Below are experts of layer 5 (counted from 0) of a mixture-of-experts language model. Rows are named router (the router's row for the expert) and show model dimensions 0-159. Each number is 128 + 24 x the weight over its row's rms, rounded and kept within 0 to 255. Numbers have three digits each.
After each expert's rows: a language model's description of what the expert responds to; "mostly gets" lists some tokens that are sent to it at least half of the time. This comes from a sample of Wikipedia text that the model never trained on.

# expert 22
router:112128128135124144147161124130107097147102150161119107133085138134164164130133144137139140112136159137135128148124126151113108154108152113113112097170106165121091087109113143134133105131150131157175136150136091163134083133086094141178117111140112133089152122154121139114131116116145144145127120126126142108112124111151146095193128129099099119181067109132125163187168098163144082165112086086100121140112118184111116097133104123162152121137097127112148158104133137132104173121137128
It responds to: Word pieces within proper names and places, often Spanish, Italian or French-looking: Den, San, Le, Serie, Cristina, Arоldingen.
mostly gets: " Den", " ven", "Club", " Lo", "ymn", "De"

# expert 60
router:089109118079124134144128116104103128140113154101159142150108122140152140145124121091140161132124130075131121125148199134133115136131140154139122138107162158116119127152130158117128092101144110140142136141127079149100092075113108125151107095115117099121138078127147116103096139151146164113125098148114150114087179116131100127139120161089127123182089147128159132135150104158122081136115093121115083149130116149146090126168107104145120068145071133130141160080145128120130148154119146
It responds to: Single capital letters L, M, N, K, D starting personal or place names in tables and lists, such as Luka, Kerr, Kovno.
mostly gets: " L", " M", " N", " K", " l", " Marc"

# expert 7
router:095112096090112136131149135091095119123102164087158116114144118156157189133127124135143143137092113120117116143160144117115102163144109160094075160131160158129130118136120157123099133113124129134140143101127118124127077080089109124153121131106111114116115109130103146087118101110114164083117104159168169115117183117169115093154125149124125158159090149102130151138138130134116089147121112082118121126137152124146082115146102131148131081191106128103125129104092110116119132152083110
It responds to: First piece of a surname right after a given name, such as Mc, Griff, F(iennes), Dun(st), plus country codes like GER, RUS.
mostly gets: " Griff", " Williams", " GER", " Mas", " O'", " ESP"

# expert 35
router:118143152123094113132135126106085082165114161144150117110116139161135130171135109137120115140100128135146114111148142151106121203137097134129123162138115158148130098113139160163130157142121164123100130144123102152120082120113116159127135126088137145128117110143091148148171074102121129156160101129170139113132165123150116146170069165123139154125149102101129099121169131183126139156102119120083103149157092166101110076157109123104122102105105111100153128105115142124103170131126120
It responds to: Middle stem pieces of Latinate words right after a prefix, awaiting suffixes like -ation or -ment, such as in-equ-ality, ex-erc-ise, con-greg-ation.
mostly gets: " decre", "mun", " determ", " separ", "clud", "icip"

# expert 4
router:099118113131102096108141084137110108145111132130164103111112096133151145153094114090133174135133148155116130137147142158088123151162118124075119175143080123126092104127147135114104094106149134124135110115166097132104134096109095127124096116098126101116112101132096133129138135148096156141170100120107158127112160134121075102177111110113147173140134139127175131130134132170104079122092093102102106149121112145142114111127141109156122093153083129134137174119100133106149115144092189
It responds to: Capital-letter pieces inside acronyms, brand names and LaTeX, such as iTunes, GMMTV, NBT, SMS, and superscript or frac commands.
mostly gets: " GT", "GB", "OS"

# expert 18
router:123163120116086117145128115129071093174127133118172088140135120142164136139122165138155113157115140152171123117115115152130134148159152139118105162154108137120112131122159148145101138115167126137109138095135091146102094120137075139126134108113100168104154133175118174083114135154129143142141109163153120101111133074135117112174082155097125128132131134110151174131139091168105137133110132109108116122155147108116124083145119124185136054127104133107103113115143144139118177129145128
It responds to: Opening pieces of lowercase or capitalized words split into tokens, such as j in jury, ab in abbey, Hon in Honours.
mostly gets: " hon", " ab", "Dem", " dem", " j", " disc"

# expert 36
router:119108130144141137129154117133123141145110173105169108155163099133122160108111098137115162139108139131139118146130112123107130144154134154093139143111092140117129110137143134149172134113146103120106087138112100140092121087086110146134109143129131092143131123163090124127140165088126159104177126163162155144127150114179118100158063161134134146163081133120156132159139098191081065116133115114098135135123093113152098132140135113101102116147103113080124110118093170131134148139092135
It responds to: ISBN 978 prefixes, number pieces in catalog tables, and prefixes like sub, non, micro starting technical words.
mostly gets: " Phylum", "978", " sub", " micro", " Sub", " COVID"

# expert 63
router:119099140137129132121117085102091099124091156134125125147147144135131139138080114112124106126122134091158123130122134110090127165157120084084104170159118143154081124151127165111137091104153141105122134165138108138127109079136108111158135127118084133130138097167118126101146112114100181119182085145164141143099124109167101119160115136143114146173103134157137141180168127170111125132137070113107110138118137110139138128112110074141120100127103085142161131096111108111145149131106166
It responds to: The and adjectives before competition names in sports text, such as World Cup, Men's, Women's, UEFA, Olympic, Billboard.
mostly gets: " Men's", " UEFA", " Billboard", " Czech", " Women's", " Genre"

# expert 45
router:104080102131124122125159133099109098132119166091154113133096110160127177141101139122181117168098158121134128146132146133085123127165107105129129163183124115136134134137128166137169132131156135157108113113173112200124099090143093124151153144111109134086152134156101142095143137114151128123144120137154135098114142093151116071169107156155115126178087137094107119131145145127098112178111104118119144095111089129152094144150137141144140136149125098114146116120111147129133131150081133
It responds to: Word starts like war, north, east, West and fragments such as War- in Warwick, Warburg; mostly places and directions.
mostly gets: " war", " north", " east", " neigh", " Summer", "West"

# expert 55
router:101104134116146113121186117154088112174114136141136117152104141141138145116117091123154141142100143100136130145136113154134127114159096143121116109129176146135095118105135115130094117135149146142143113113122111169070116125121111149142129135103120102105161110172130166097108133113112148151175102160132164135118157134168113107165114149131102135179139106149099180127149095131135109140086127057102148158110147125148096102112105101166129116185095143105115105118093184130140108130111153
It responds to: Short vowel-led pieces inside words after a consonant, like u in tuition, July, Vu, and ri, tri, du.
mostly gets: "ri", " tri", " ra", " du", " su", " Du"

# expert 49
router:095106091149116126114162072103101132151123159115189101112164091170136156136129136149133152136136130142157116125164175138093095151147132135098095157142152126115089142149155144147112146143128132137110107121169112174096102106120136109107121139122117164133142147135117117110119126113101142119124107120189156087147150117128111099149118146131119166135108142093116194154137130179112124152144105082108101118162144112143091093137122090127129133177113090081157134115138144122122136106120100
It responds to: Capitalized consonant-cluster openings of proper-name words after a place or person name, such as Pr in Prison, Prong, Prathamik.
mostly gets: " Ltd", " Jr", " Pr", " Prov", " Broadcast", " Sr"

# expert 43
router:124127094116137108107158091135099099108101162085162088110107140132152140136111145144133184145141130111128096135155142130065109126160120128114119143147106112107088084151145139130082089137156171115159117160182112147075097115114128133114107124087077104107093131145109135133149154156118152107118111143109140099133147089122097113177090104119095140133110121152156130160156119144120089104115133128120136171107118115152119140115139135139153097147094103106153141151107125091115138105138174
It responds to: Capital letters inside acronyms and abbreviations, such as MMORPG, PC, mRNA, NKVD, GUI, RPC.
mostly gets: "BC", "intend", "IT", "PS", "ON", "ST"

# expert 6
router:122105102117173091117138108110105133160117126093184098115119114123130139113119113133129160159098126149127074092170135135116137149172118161098123122137094185103107137122150120157150110122131144124152108110117099155117104085128100130110140103093092150111115133118110114136118135118114151112131091109154130120143176095127120102164113136162098120173111112146157144148143101156131082150092117094092138142157092123148095079133104094160175109144107097129153115147098134130097153177123146
It responds to: Dollar signs and backslashes opening LaTeX math, plus word-initial prefix pieces like oper, ind, inter, trans, under.
mostly gets: " oper", " $\\", " \\", " ind", "\\", " rad"

# expert 41
router:117105073127117103099127150123078109103146162077131093121142078156142174162069144132154133132137159144127091119135151165096115159177135150077078140165095152135136114122140137141146128101164135103127140119137075147130131099102110163117140141104126140132125130164107142122123126127081142111176126142176147129120168127119132123167118133126089164128116147141125161146159091123099085147098134128100104152157148139118113106112108102141106113151105102138132119123127133121131157157109169
It responds to: The abbreviation St in names like St. Louis and Steam, plus space, slash and short pieces like sc, etc, www.
mostly gets: " St", "St", " sc", " fact", " www", " etc"

# expert 13
router:115122104080137104135171115098081112122140146097164137099127119132122166111123127118136158133069126116156126146111095117126116137176134111131142149193133113130120153105134159135127108096126126132150143137161113184092089097143111142142126148098123111113125111129117143123169135127109137137129113142136127113137157125169085088150125180129084161168122149141133145103170136143092126115146110093097118151162121107165092107127115127121138088168095075112146116105105170092116153136106179
It responds to: Byte pieces of Cyrillic, Greek, Devanagari, Chinese and other non-Latin script, plus scattered odd tokens such as LaTeX backslashes.
mostly gets: "а", "е", "и"